Below are experts of layer 2 (counted from 0) of a mixture-of-experts language model. Rows are named router (the router's row for the expert), gate (a neuron's input weights, with its number), up (a neuron's input weights, with its number), down (a neuron's output weights, with its number) and show model dimensions 0-31. Each number is 500 + 40 x the weight over its row's rms, rounded and kept within 0 to 999. Numbers have three digits each.
Before each expert's rows: "comes before" lists some tokens at least twice as common just after its tokens as in all text. This comes from a sample of Wikipedia text that the model never trained on. Tokens count by the router's weight.

# expert 0
comes before: " |", "4", "1", "6", "3", "2"
router:508503512492519554466466564460506515520470432511479424497523481499492528509526478438499501541476
gate30:497505536545485546538439472514499474562525555521464559499488518459450485523510470549505509463544
up30:506505564453484485503550444485527582472494523476474553490502481493550457474479484471497513523476
down30:479448507533502474515533502513521553570485545478542448534460568450506472444449502505524477485506
gate31:553527453477462523475467519531511462446441438553499477534452507490473500510488573475490521481524
up31:458522519456447498481491471498533532411446549532544569458534494484503505505496476546479524542519
down31:529550421514498524537503545488551520529517447484520475548436480570547472548489429506455538459430
gate32:567511517460510441515476412547493465470525458474482482530525527498462602538559488481548503452483
up32:532523543520475488516478491481556503482495522477511508511395485490542472567481549564499549487500
down32:540494481514562465567517542471438417560489413542449444510526459522491546470550485442492504534500
gate33:563527424509493576481580569476498477493480564555554529443550475513548494539557417514420475530481
up33:549484453505474497514601540579460475525467463467553437404495415581471475517493541420487518490577
down33:465493513515492537493459500451487537462466502460530465420568476477452446456482549540526450511481
gate34:600476574546511498496523482527544462551487481520593568491478448510505469521405492444482474481434
up34:508498464496471481573478582552468533510477498465468503425538431451545446506454478541452484514582
down34:473463479521504473519535403533470442517578469513536553525497498533532501426515498454533531507523
gate35:495483544538514491505487463551556460481466492505450476512517482493584516442448421479432481535511
up35:490449556554484504498499478458492544447493517471503449527484504497533478456461559584544545452482
down35:503472511508423504499538468445510488414537461491484504561453600463542510535522531550533515457485
gate36:490473421585502542403503508489588521420457476496503450501566466548503527491539449477466431491534
up36:555515518547543498520452479453564540582560536528505485469389472501402490499474507459503493459440
down36:477502491528479500484530544550539491427474565602513532497496450495391453535538431478518454525490
gate37:536533525560544498478565477507513522520517541463488502491509430467485447521445531524554529530477
up37:475545506524542554496441566520518529538491567494439481480545448486540484419493511500507541521496
down37:500517530503497525497535525479526462443480507518425521426513495500477447532511550579507438517519
gate38:527564587526438572492507548526531490521481505512449487502530479507426399497589484574446500567465
up38:508483472468475456538495474510503463492534555546466516540548499509474536455461528561455503570563
down38:451518547544512485426475497437516414500514501438536490484503488459517448500507524451508445502517
gate39:502461548493424403494586453534533472506578504524505537526471493412591545456440528528418550462580
up39:495531488456497510510526502454510518491449575434433461488509494530502462475416504543448450461521
down39:474502565507503544513450463483472465508425486493452451518543540549420472495534539464526447474461
gate40:507469467449557539452559499458506449487500558473452559488437469457574544476508472576497521484500
up40:535476504483530505559490528537539518494433473467491457512492439597509496543428447564540476522397
down40:483476427470461559576531540525510488500548548554506443431409456555468511438452528504516527550481
gate41:509470453549493525435463481435511425482580428511478521495467513552499493471509465506565444447493
up41:484506533465515469539469541532576431575548528441513520492512457433523493476516500480428505500527
down41:548549521548533505502486548486511523443525479475506529486461442478560452605539551500454501472483
gate42:428487462441525444445475507465524506481404430534439488606450490537478471520564451490550528563491
up42:492466510527441535483407496513465449574455516500452511533542511483529526538565426533529511540469
down42:440554513499529483428564532465513469484570444425583520515441489469458449510484532452495494470495
gate43:508487433417523485413504535483440525476506434497463478473548535452471518414466548539515522560479
up43:484595546537524468483530574478557521485473493525542550558503539560529487492575428516546510502479
down43:512554479435467455484571572463514507455568517502510485576425515481483494506519538518582488475512
gate44:502530445463500477465472502469506549522559470507529523508585523526485506497500552371434554490491
up44:493478504465476526507557500494496464569449525477517491556570520442573538471467526548528542593516
down44:457462498538450496508546444545463544539546553453500472506489479510494522572500499536527451465516
gate45:482548483477533593480517547453479466480483500454451483549503427533488451479490522576524552529496
up45:518479464539516560520431487521556436530562437518453498479518478599532442490502534480481492529482
down45:458442524486527498518502561535447563515465530578441480438551500518535429500502547544459516487485
gate46:541539525436465458528474538520513454458463502485488471471481553479506482552524462494530566479443
up46:476489514519459463514488467487500463445516549425460489478519474540519501507564549465519494524490
down46:435514477559551404519464490515439561488527458458426495513477505546566515475523564520483583501415
gate47:526424487528485498449518572505477500518477495541512463471510480427522531498542487510465493469493
up47:512544516489496470552471566517433509414547428543528499491481443509533488484461546443508518504524
down47:490436529510445443482492426565563405522523541507522477520530442528469509531451488516461555498490
gate48:601450506472487589509450474497491419518501564461543493503521519440546457508543478447471526522515
up48:548482504490445460509491471476466574478512564530547505533371527511465543449505450556549500587501
down48:531468513511494457460504503466510507587473551467531555466488522530492555489466507456540518487446
gate49:443518505446567512521477446445466515468422448517471439543546474465492483501503376459494547473449
up49:482495544518492475490501470494495483507481509418532507481613528504538514539547539440508482531427
down49:428483565438505394610540517450431476530492440493505540559442520489554467549474489464559508488450
gate50:546481450426481501471478517544559537512537613542450542477483489421414503528567518477527616487491
up50:570438489487469565504462492469489427509552511487487517517512430512517458548469456567521554568463
down50:520453542483475516577457478534420457469473481552540540523440474581574546459475550451523446540567
gate51:439491492467526523507504391474527475501421450496453527472539532559446487491496438498542520505476
up51:554431529432468460478464503503510519492498444509489497528475455497496499535504434512545501562540
down51:426465482458454473519466431508530548449442500510484456528515446514543499436531542495503529451464
gate52:493559517522490485557454439520464489505518536587593470496456479430490436563487507530486523494451
up52:507506493485522550509480542516485525548506566542469514479497503541467524515499542484550439533503
down52:574502475534529503482483483519483466496498519518530491525478498517513500521560539501524512459434
gate53:502463517481590564478496440509501500477474533426464476550490476555500514499515506527560503520479
up53:518561431535526547460447523470460494471460483492463412541531537443451506580572481459476459438457
down53:471515558484435482512429424457501515503507558542552421518578497491507572445535471470516557521535
gate54:498566525486521467534571441492473509476524527430456439576468468521542503475528488504524492462467
up54:506525437450503485499520544527442462457598431531453490493525530462490498521417539440499511522474
down54:511480451534492592455558493458487505535530476567534529491525522520434459524472536462543516528489
gate55:466543530546540501518497417533497431456493435500530485496459512488538528477544470451508571460465
up55:482525442429497475457443467502536503482531493545431488493493498486477513531508501492513474558536
down55:527417469504485498527514524513499466528478457560552478478510516516529503547477516450516548471432
gate56:521480539526439497430438487506509466546529547534520518490523541488427488454469470401509559442525
up56:441423524494406512525512490442490492486457493539526483476475489508510538517466471574526511480505
down56:519517497512535540452488601425502453454430424496522462523478451425539523569498529496457468491564
gate57:478477479498540497492514509503488482523411488481511482470591483527506532577542488500522452573510
up57:507536476446503432471500528515490548384480472534510448467450468422536521507529517475515471493513
down57:566510529470468540443554511564543478535511520510593507504553484500534505512479492525540515507459
gate58:502490465501492534536506456503454496492508496406541503475499484437484435501450480455502547485538
up58:419530454512441545470551425485532537523527504483502475514472497540452367516602531492467498484610
down58:499475536550522499492469527537466457482441470459449484501471473455533555534495515495474541512520
gate59:494543475506540491510539473495538468504534440565505478506471477505564484558511539478471476508547
up59:455503467492485474441532439511471513538554539529528523419525490461532479522446498401505544536536
down59:489475500516481550485493486509509480503449501381508492566522497499406544487508505575508486477452
gate60:580502518463464530534528578482566559481481520447533499406442545467503469542551519487558576500521
up60:428486487506518549511566481540498474447522499605497498403456524485486493504508461443560537498500
down60:503505479413545566514488528532442470515521469586430503516505445498532535495465456443568523543537
gate61:479512467480490481486495610454479541555552446438539573546485507478473406502505545474508474543501
up61:515497449488511510424540422521530485558538467506597514545558440510552480549447493448538452578398
down61:504480533530470540475575529421492517445491558506425441521488531510540460541485514473478465459495
gate62:605508501554535525436481447499537466503510462440442572531497572459469578497445463539471475483431
up62:496536505535461499507512467555498465509519547542431521524572504415547470489485518553524517443492
down62:439454447454553510475465509538467506531561504534567534450472515575527415427490478503453472527577
gate63:536463512526494434517448504519585501471544489544570502516478432541421520494531557439540438451498
up63:481503525555513494439442542500528480530428599445469539460493498512414484516496502520520482506536
down63:486493529486522446484542462507479516525533491502539511557493506528437519513476500505477505456512
gate64:542464487503533510491601556496452455492512482432474526537473496532498530556482486528529453484480
up64:482543508525538514517475566584467525548490485573530471537493465495498451463501460541539466471554
down64:564559527447394527588555476496502501429550473521595587576468446529521526520543533494466502493481
gate65:565441488500504473496491587416544481407514478532487520475563536506500480489533480489478472475532
up65:531535519562476449529469480541455515522486481548525450486495490542507513474451482478565519456489
down65:519456524454556467470547518478514492589484521476497475495494522473521530429506470412426430506461
gate66:563475453552555560463517502537516485514462526474508442501500468463503620540491434450514447449516
up66:446468454447396548525558463473517577479498582538433506506447496453514505446432466573433462543426
down66:518484403475482443495510522476458460510480479505532438537465474520492497484477515546448526457523
gate67:505435537564476499510482461521511534485441516408507393469485432446495470466490433499499516483526
up67:507377479492475436511433483467545505484488506477462589507462541463555540478440525466455523550506
down67:501510532455504562503488488491457595500496467497501456464455480492482457496528517518521557557542
gate68:473519499549441474480512462515547527517501554483513516479489483490561452487515572534495472507493
up68:578529506486516552473540483548432490541532525445524454398477515546446455522478516527414531539479
down68:549514575532562473542586443443520564470450441477552448527515504439555549532480484570482495546457
gate69:486567545487502557522442432512453533581468524477475419525448472501537454423464480535521541535497
up69:498524490475444501467542524530489489481414458472454486493549529475464594523575472479549487519487
down69:436473414431464513520508497505503543528533497509481528521495440522454493540495544567506488453493
gate70:537572450470453487464482502531530421487513481505561495504519498448513541532555499502485559521522
up70:492533423526540495505511498500517481584463467490526476438540519543525512489479503485492499466529
down70:528546532540566561479498505585486460506466493504484484534519446552491473489528579429530470503527
gate71:508518479434546525476446483531443500486473455513483479466523473487472440519466436529426398519515
up71:562521475532504444460431467481495515544507532554500523512467443512485520509481533489510520460537
down71:454529550575518493500506536465524507507490535515470513423523548516489473497512499474468491410559
gate72:504483459512503476495459577480532428477475521478599533567500468479518503429479490476499569510492
up72:491527553505399464505448491483531483511488511506491534525475509521539477514529516554508466523533
down72:544504543484494504446463546510530446459437533504490483478486533469499468508537520500550474448572
gate73:520567456569513450522550546495494476462482444453555526476512451578472467522504448477597450522530
up73:448536566545533429545529495547543611461457516445512560527458493467454494466512522480496516423574
down73:455468485482505516478511551524504455560514516493477448482532517444481418449477533461525525503509
gate74:471481480451570482545506500423490455473542550509538529458502435539511519547485521458424549482523
up74:512474494420443522515473529421550504486517461457536469511562548495444488468519549511553522408590
down74:434512551467443480453461493513535482520410503428491490529488509513434456548455541530429512488568
gate75:517460485466518407493507504558529489524438566498457428464503509464565475513559491464509510515474
up75:511511538530407556494498522567459517522465512484514415480532559512499463438534456458557517495464
down75:523488521468563508441498509476471481482511520486509500497578505512394546499467522469444433506480
gate76:474517523459469454447447568514461488571575445525509452515483480471522530483538568433498467531485
up76:474499421550471436577513534543529464462561488531461510503545537476555483516579492513490524486527
down76:549546443463413436534469460477490474443520484508418482560422478529449463547549521436455507587448
gate77:454500462539479455444445514521482508449460530518497461544489525530482508487477424504544499563559
up77:448462481443508505511471485545538482421550481441512532426473480500542440479517556528464530434522
down77:528482547460522418423497594448485565449488491492476487476460605512503513483468494482466542494561
gate78:497437498549509518453478595564561475476519521479468472506494419528446509519486529464494532470481
up78:483529471485481422510522402561560516534505484514482536510521537483490467581592532518498532481494
down78:478493491509480487561478441518617540529437479447509539521473492537515497553590472482452493594556
gate79:455546551472497455500487431517466445415547442460536455478523527483456514531548427484486558542451
up79:511506515531471533428485468523526556472446533484551530533490477462466458509548472511466556497524
down79:587502438429556509488435462463557482553458459497491521473480518490513495478541560509548521527497
gate80:465433496477573418468444538456471536473542551480547482551514458491507515517524552476408442439464
up80:556457477583520476586563560424512518523603507482528513572589462514540467421448457440490493552502
down80:488530500550500516508428561479530473502495481466425474541511458505471479542495622440512485477514
gate81:581496456538509486484447485458549506458526519533485465543502538539538529513512481512489513542458
up81:534531456485529464513526537551510518519442532501450469506472481514563544472561525517501427487474
down81:534564540472508497525568471429527543566498482465511531565600432499554526519525469481532546475568
gate82:468512497522470546562509524546501503540506481437485520489496556466477503430546479470487493550502
up82:554483555455533555480544486483489505576505517438588570488538512444520456536509465522480481474431
down82:506505490502498442513480504525428555450605491451510540527465515467489511446513486508489452510535
gate83:515514500497527540433577555524447529441513463473526582497505461479500535512493525511506546499482
up83:540536418521511524450499476415475442443505486465482530490548518516488400559491429470470540458524
down83:496514540408494552475492514472493520499494544491463524532545489505589479533498568494501548551443
gate84:466516543562521462414408543520458518517447468467509474489477505462474510518505470528509488475512
up84:554435496492527560556480496493535479497528470450502466534475483556471505523516500506488514485470
down84:443452476502487562448563466510497526562493474518415470494490499466479505463487556517479466513502
gate85:428556461497531478531517541485489494526590488489547405512516450527518540484540550430543534460454
up85:498471456517424502570533452481476470407531539559512439495519514504515624535450462524578438493462
down85:496520506518519459539453472638498494474570445489565493454478489475428535569490532426489497463360
gate86:421490510485564459463522495544462505500554493469491549408510519496517433470520555464489452639531
up86:474527376508548460536439527503562511519524459452541551473508428456538500542451535502526537478508
down86:448514446521432482502422485466541549478532517528567463500535506498528504509412458467460466524563
gate87:555356471524457545418555505482544493496438514467447509518480521477496449472478476501426516555515
up87:498616490514496548479586494457513471531458510508537463519509503474412445509485488522500513524594
down87:447513539462473511481449499430569507496542544533498495525550495522424483516496509403519479467436
gate88:513522477544514477588428453541504505490490546471516537485522510427515452487410519579443505507503
up88:524537596435507486537435578516471524484505509576416536483444501490488528570504480514452472471497
down88:488506539468420428513435531464505548552490521577533528561466485576522495556489436526595529474424
gate89:533496539522466492505558579500493514388537493523494410485536522474514529487499488556515549548483
up89:512472479556464459474526518462546512579518475472484524532464517589406478470538499399504525548595
down89:527499529538547520444440531532484503538514556560486528519522496430444553510455503511548459405477
gate90:455526494571445456480543519524531489542509555573474538514497533528533527540550481527545429481442
up90:470489498525470510514585600466514459480495479502482478485523492563515513528528437540507488494513
down90:477453501540453502472525524452530519474473557378521510519463537510492468469460504517471529450471
gate91:497522550490550499471487541545440500486457514478435460505445532475536492482437543525584418468555
up91:477541546502493478509471441495494568547483521526461477561493491589419394498492517497522477532430
down91:533471492566491484489495496478457430459500491582547488508523478483490519499483481485474461544529
gate92:485526549494406498520513450520487504525515469455485522495522491432458438450501533540479537568503
up92:521487487457552477501449540485494494469497446521533535495492477490434552542523505574528458461491
down92:467518509464439494537507478565525546478493512485497494508490512490458567501506518550522506431547
gate93:479523523495502506469516548432445489500462495466556496546491559516540480476515445486442550519460
up93:549452499504436478446515464491510535500546544504461511515505543440538486461544432504507489592525
down93:487494542457551505538576485443514514469522523439498519580482489448466478520524455476533492507410
gate94:531552428514565486520444461442432479623460553480459442513495492422491490444481478568493530562502
up94:554530442451460506545453466516483489553532466445508471541443485573492453496477472448449504555577
down94:449488486494494537477476487515521474498501449548476539536533495496530478582574431535488470450495
gate95:456512532484457573533551475522505466600511497518491515492431480526519519549474506497535447461518
up95:512503453511628465454551518467548489507463482410516444500493522469523539512500493485497457497448
down95:493481476476467516495503542450497489411484554528595516487587558492470506541528462450514449520499
gate96:531527597488555505495496529518488494498538479527513518519428535473536573522493527573503494506407
up96:525422534425480463504514497493507479488564522525451501489522488514438528512522518471462451509519
down96:486515558540474452560526479527550514481521546376482482435539490557502499430527467476413482474604
gate97:515516489487490526485511504531559453537464512483477512465478527518482594570527510482542516492545
up97:523458477496526533501511520564465492487454497520564512455491497536449499558473478548488521435608
down97:502525519497487428516525499445462463516476435421482466517529513489548523482510481507567502543464
gate98:493428551496560528493579561444484448471531449489552479488431386530450519395516484472406484516496
up98:507472430589487453493423524553420430526454464439408531536509546551512537596417489427477505470457
down98:529427564495482582557465484555527470468562468472570535443474449465447591502500491599527441495474
gate99:484444549434465560477483557431500440520479441510477508486552451480486503450495492410522494522451
up99:512526456551516485474517463557455485525467454558540446437475508500561509501455442504512508518482
down99:483541496468530504514505502528455512509558559496463434561551476526501454538489508566513492507508
gate100:446486457450489461428498522507499556491460484467440488455503449533562550593494406440517511417478
up100:510421505455506480648465440471558529451517502529518550543459544456523459537497547511631497487487
down100:474489453474510497488495464485463456584469473500464433543523527537451492544537515500475420541506
gate101:535529539519547500488484496520519495507476449526488469485506515445507507515450454473540522429527
up101:463520463441560503563508509616478451499496445489469429480498451468477508537499476495546513496539
down101:471552514544504482447437464427532448533416462461516524571535421562477512518560482548479578503456
gate102:497448495449507486512457514526513576386478493460485574507462489428507511475491512523536554577498
up102:554507525495509544499544535560473448486506508551506456469491462529500460472466504541543548529476
down102:496467564514530446513475528480544491502402529483491497506553488457510547508472485516593501562456
gate103:500493512477556511486501511479520484393501487520515588468543522505519479487548440567516524450487
up103:558460552526507495626578515499468506522473486473513451489486474583490560489531472506504537483485
down103:497470491448471473531523500529556523455534485508529484439509594510462535544457568492476524457476
gate104:544488444526447539469537535475486487510501528525410445500454525525528444500411541526529464495464
up104:496457459513483462503465513470518563512544512514488473491462495492498517456558601460548463566425
down104:560527509495479525430537475413507463501488489519527507468537450495481459511454496392495519474448
gate105:528485433459492449486420587530519535452485535534448486475491420425504509536481465482442465522519
up105:503434498445526515529476541517511486434561546481517499476562518516443463545476563525485516500518
down105:472563526519523545527504533404526525466506481539488527441489486511511471513531542497541467425523
gate106:511474560516542453476529537474429480515475474482532514459544477453537537454491503477486488552521
up106:471488467506521466528462470580505479462513481541501518486499493497514521477508558494502514556494
down106:490489431528489423524503444501536624540521554520458475524488480461509482429458474470540508523452
gate107:463616459534474515484488507479497532461486494537501517462418494505517462431521532526512525543578
up107:473411513485546434546551474536506563507469466453467520441428445567441570459495463524506499529513
down107:473496458551514484524538487499436538527537509476434505519476485532510461401511502531549558533597
gate108:484435460488546491518535495524460431446529432503535594443489524506524466512510508498478526488532
up108:496494512434522493437484470503440509513468541517484460584601464569506477471473478493455466509486
down108:552553536484411477487533457577462476493474501547409444504547496514587470563487558582510402546461
gate109:510531516485498543525382457524533495473439544461478508473509491447511482545547510507538525441468
up109:495463540547538485468506470522537475461485504488489554587520533478504440529503554491451572518589
down109:500512439525537474521459399477495529538495500540499495534529460478431555525495481502551444535520
gate110:484557533505518507457480501523533499510507528542494569430497481497483501531515483574415574489488
up110:500477574481483504492607434515447494498450540509456506491526522590502490531467530477590504469494
down110:435555555563537408528513453478468531471462496527477499530507499495580522521491533552490463571480
gate111:483445501519523506526536494509539545452512480515504481513455513460447480500395596429551523479548
up111:467500437518566509478462554430521484445496395521501498485519506554530529541472547506457480522526
down111:484490495462521515517524439485472425499473499525429470456502524556448465467487485570505524513488
gate112:495477528540464521529551459508493486522462402504541520468531514548489522457501452535561488503490
up112:434537529507479552558433489538511500480456514417475544482570521559492456514449487468459493472459
down112:559519498574563543463498554498434468594464555548498481536488489506478489511517568501564503483430
gate113:506522453526506494471455529522566485502477512498537508497396497504553524548516527480453466517533
up113:441463534548472449473555468466528554528515473511443481526507477546498522434414467451478581564531
down113:501429427513525535501526497481477495487495377571477435523425472491465470479540597439486492515419
gate114:478516502429453484496479523547488452465431516485473578477487523456529465466445505448477524494433
up114:508522479503459487478505547485493547468457495555508492462412499493525458470497606541527539568464
down114:538518398458434458412478583482579517515475514565507515529447463507456431519515489540508460557512
gate115:535502505534439473468439546480531483525442578482500503540463449523536554552487471612533525525480
up115:521543513537590531549463530459482508525397521498480399452473518473503425505495473563505528481522
down115:458487515468505445482531437578490488527519507567544486413534525547454558484500510511460488502491
gate116:509502412444486494467418435602561540516483487496529545433557501422500520518451484484479547518495
up116:559456478510549441495448505514583571486459495546550451538529494384420560542513487429538569489517
down116:488541566523541493505537453521517489476489486502493447529547461464543548505524553520464438454470
gate117:541487446464488555548484494496478463504480449559528535456541511487473520463438556519498495534514
up117:499501541462547483486514472526417468551479482522505471505501566480496424500580513517433464471506
down117:455568584466506474539502565493497541487464475419438525552527547511532579479484499537493547454509
gate118:454507552526542488488476565446503529505445515449482508459489498506521497536524441474514454433530
up118:502487536468465456522497516561482468434496530514523463488581530586453447549544508555550497507499
down118:547437520540568469537579500407459514549503477508438539523456445434456535579488477474480485521443
gate119:505469460533554484467558494444536549464561424488502519447478493496531542507499518472526441517538
up119:523546528505467482492489453499447478507530503475488483503531507446570451535477513503453522540468
down119:485514556564484459465570474452503518526513501569581500511460410405501504508545479485544529491473
gate120:511502490586506526427512525611513549461498556528438409484511505456476516489541531511509542551513
up120:516499491490521531447518502557502555455524473530428439543511508454455516484541556546514537501462
down120:510524491532506467475538572449520445438516477519446451559529501501524533475514536556473419508429
gate121:507515514569494524564497490519486465500474530481504455310505529516512543553508494556496502502497
up121:521501479511438458492436482452541436514499486493417563509443545543462498498512491492499456421483
down121:459487559421456480476563499493528504476501531473562514517473500527467536540501464446490531474476
gate122:533421448441519573470438494470458476432414496512532520537444574482405525466540578499510526449508
up122:446485518522466481524582428415542499474511448434455583435457498521521559510432452452462519429523
down122:525449482435615462519418550490491442498484482527463562610462509523424456498504546490556576503534
gate123:485512487484462494548462495512543523461470514518572415528488425511511477497575557542513436502471
up123:488591497506469482540523507532476557453425431463524516444488487497489541529498552402557483475528
down123:465469492522499472522555556488490527517524517427499481494484476509494448492562489521489473497525
gate124:410469449492477543560467543454450474550492470471422521412508465474550534453451421495544545534517
up124:519451455525573459520463583472514530456437512492531456502518491506534588475408444455494477494477
down124:501434451534536511553513479502533470491518457455457506502493538472466527480498543459460483413483
gate125:456508417452477489468485495556476451553529491463519497481434544495442545568506498454586517434516
up125:506538548538491437483450506425501518509533431512517485496432499486475468487540621442535475453481
down125:447496531569515496473464524479583476538467516496544523522524499505426466565463503477521541614439
gate126:498518515505499501504480521523497486498515457523482560541600479529561531503469480497531433484437
up126:455508494505470428491418519537466563558428506488610524525488498499489503435487595511550477541442
down126:510534548538519558528506485488459497532520454500501471490457520534519507493487439523438572579458
gate127:492539478430490614523483515485433463522512515532554513472502510497452487528468425504456507467506
up127:445479469564530525539486472510502548491489446473500531565506519507438499506495512607494459561476
down127:511498496512502431478480454472540494518485525517394461496534581440549533448500478549518449457517
gate128:533460537444537558554507585544446484494480527419512495470458461494498410468516502425459529530414
up128:491471468495459534455469490458499415520520503539498486509474487544518551537457494557566484481472
down128:508471458490503506500480492474567480495502507449462439498498522522513469496513499595550505539493
gate129:486517493476409522433435498475457481477510502593473453476480519520562483465507474541520558492496
up129:509478474495510483466461573514500520465554436534579424554505473487556565465533503483503520510544
down129:479565508479554511422502507492539461516456580473575464527475511469443475517510484482524473526446
gate130:513502495517521487552532401582473524492530524522490536464478517487493487480430524517452508473474
up130:455522514524502507509526574464480481539516477531471515493471422521517543424527539450466395461478
down130:455470524502516477468531537505486491472504551526515513444398578532524544500457529409485520514564
gate131:529492492499443512507493531530444540497526547532570519460514449535524423575509553492534565509499
up131:522500499459521426486577483541483427518483553597491446501503519480508440458424523546482532483468
down131:542510605535518451437550507463485535518512506547501511531557484455482524438550444522581515548506
gate132:605495421507500525478513590451532498511512483578423487523453437469456522426478515498550515497492
up132:421536477498457520524419485522458489391445461467491536592496582502486442532489549466536480522526
down132:490506515467471483523415432516495501523511495522477448524519561543463487524559497534545475480448
gate133:590482482523547479430551536544432478519551444522495531453561418483477514506471473534495533469465
up133:525486552470529536513555464488463397496509430470493507552501556509498515484489427530487519437513
down133:466410514523508572524403551489491487518485507417549495445465437454446475533492447516487556484440
gate134:499513508527497469429488421444507505454578552569489464431498459528446480514597490500553512437463
up134:482492469376464469478435508542523489431458539485461515475505576459472491447496457499459508521499
down134:477517494524536474508444460568472469451471534542484546529532543539501481512513433560560461497599
gate135:466500467512507514458500444511546517457497576517572578478478473493576431499462517554492580524540
up135:519464644478504543501501431460523545533485470529497467503474515538566491500463461515497496457473
down135:491496521508458482570451469556433477550526526486508511521560517528522513495584497575490387521398
gate136:457453500531525488553451513386509545516513549452587457449481408459495550450472436511557494548454
up136:467452442490508492463542453478496546489550461488553441580559483542518444498472494545538495551520
down136:509547479541464529571488440503515501504491515531519448493527532491469524493452503465535527515551
gate137:515493393521519513521511487502506530537480471527487518512554532509460511471525475521539466551489
up137:546509482528492496478529497526576491475474462494507429452509552444459440435523469501458567493512
down137:442418529549529453488451547559465461501469521559455484478502449525448516504530533458463477525434
gate138:490498464414452506542489437516411467539513479526520478458490422514515503568447550435545486391498
up138:497510467520476460560568558574507484505470452522452516512565531520532469495437496508561463501440
down138:485542505466522514467557546510434489519531504479515559572539596506497500529502411480558475544481
gate139:542504507446516462535439476502495579488472421521500485507456546487567548495492564534539510533568
up139:527541479491440556494553510462459466506494552525528483486471470472437459501534465522427434412443
down139:464461529514488508504529473550512412492570568518466488434468441575426506468463484538496504507482
gate140:567487568521447454378566547489468432545502539442524525566456502473435487508409531438533442543501
up140:442444524535501461479468562479504470486557519518458505454451517501490530419472495514488525539484
down140:500453566570514481461460467499491477441480442531545575565506511486468540489443535482526531545531
gate141:563513477508561553440469450503553523448458553497516589488508481466517549447547527450493509450584
up141:479553503563539526502502474489514534541504459480552450581500505498503490492519552543543508516450
down141:544537498465468421585497521513506586498508506563466476445549490475492472467507456537562547522512
gate142:490515471520516581482490495514450472479421463535494485548531508520407482507506516451510500482421
up142:421452468501529485500496477510482534536510476462514473493428448533479517595481585425443412456466
down142:471594539553482448486436433487514542494503506477582497551520521535535496554571428581479546521453
gate143:511523486492538506503429529433443499462513456502519444479523544487495527495577519462471508511429
up143:463511445477499486454533477510455578497589433484485525494535459476570505492494552535467544533516
down143:499540466506454530523487477516495533503519497563568507527537508533401510599501453469515583408471
gate144:531526509445552496534525457435523472484517555537492558475477485501481482513420480535534524436490
up144:491492470545439538535477557470543549440461458513467498529549481498508578438507428521555471534447
down144:490510558473509509540508492559508476503522456497484529505443511487559508495532490473498526567494
gate145:565398531468474497446507561582480498538452537510471502435559535441549521528459494532457502567507
up145:537506485446510516552479421441531476463398541527511512508532475467503454456474475493424521450544
down145:517493416479516506510531493483611457447505448551508512527521458528447497493493471444501538540494
gate146:530507616471560486506468483528553528505530493493571499472539588488522529517502532469478511464518
up146:537456443483527388529531489446509581461546494534547496448511518596457516464439516517540473490435
down146:482436515485484535567513421549480512475494458501516522457523524491490448452508472458559494452510
gate147:594486567540464535468496485438467433494497552486502494486502542487521514498576473466536501482541
up147:469562505521533499516436478443499558504444503515502574508511535434449555446495466505444488475474
down147:487506442507564487493442500581456526510524382505488514471560484560490534432458568405457505478478
gate148:540485547548509520496514532517588486446468530481456521534492544566483547450499444476444553522481
up148:463578522464501502546428550520456611480503421552476547586466497428510544443437528452525512459483
down148:489520484511498491566480519462405475481558480499487421505442407486520440538483536483515458487483
gate149:464501479524448479467496536480499508499503417452514550454492460557561474477544523507489571603468
up149:444468480502497467451528541461543562462506479504465428598544494506519507477493560507578425530522
down149:472521475538499472478485520519497451440515491465480492493523495459497543479540513488520517453535
gate150:512515552502443477572476454511531501543464566464433477495491473413521501529577509415489539470509
up150:479519529622490515502473502531505494580503564454574464499513485429542464508544422501539403457535
down150:430520486556533484473464517491481419528482498535616452607531514531431472506478515523538440482458
gate151:472477524565510506471500444457521521451545525504473478468513463527534481498520487507582457551457
up151:462542476535546487538497462544481499445545498448473443512477472491472458502575474499545568547459
down151:461446448538499494537492509538483475535462551485515511521544499577495570561526449486517518457490
gate152:477519453475483526448444533448515490458554505568459517487426458562461468494529497515507539491484
up152:538464486516494492459472463505554483475494520462508546541458510456500476552534533487542548489493
down152:574559499554483513485511497575511427505527512511471501556489500525527453468487496461475505541470
gate153:586521470562429479462460451488455518502501458451453499471494475540476434546526511469475524504506
up153:492479507479461494493533540452456556507431468569500436500422466457472436469544480535470436514473
down153:473462536482396518551540489508481549508592492418482587456487508479532457472554539485542532504548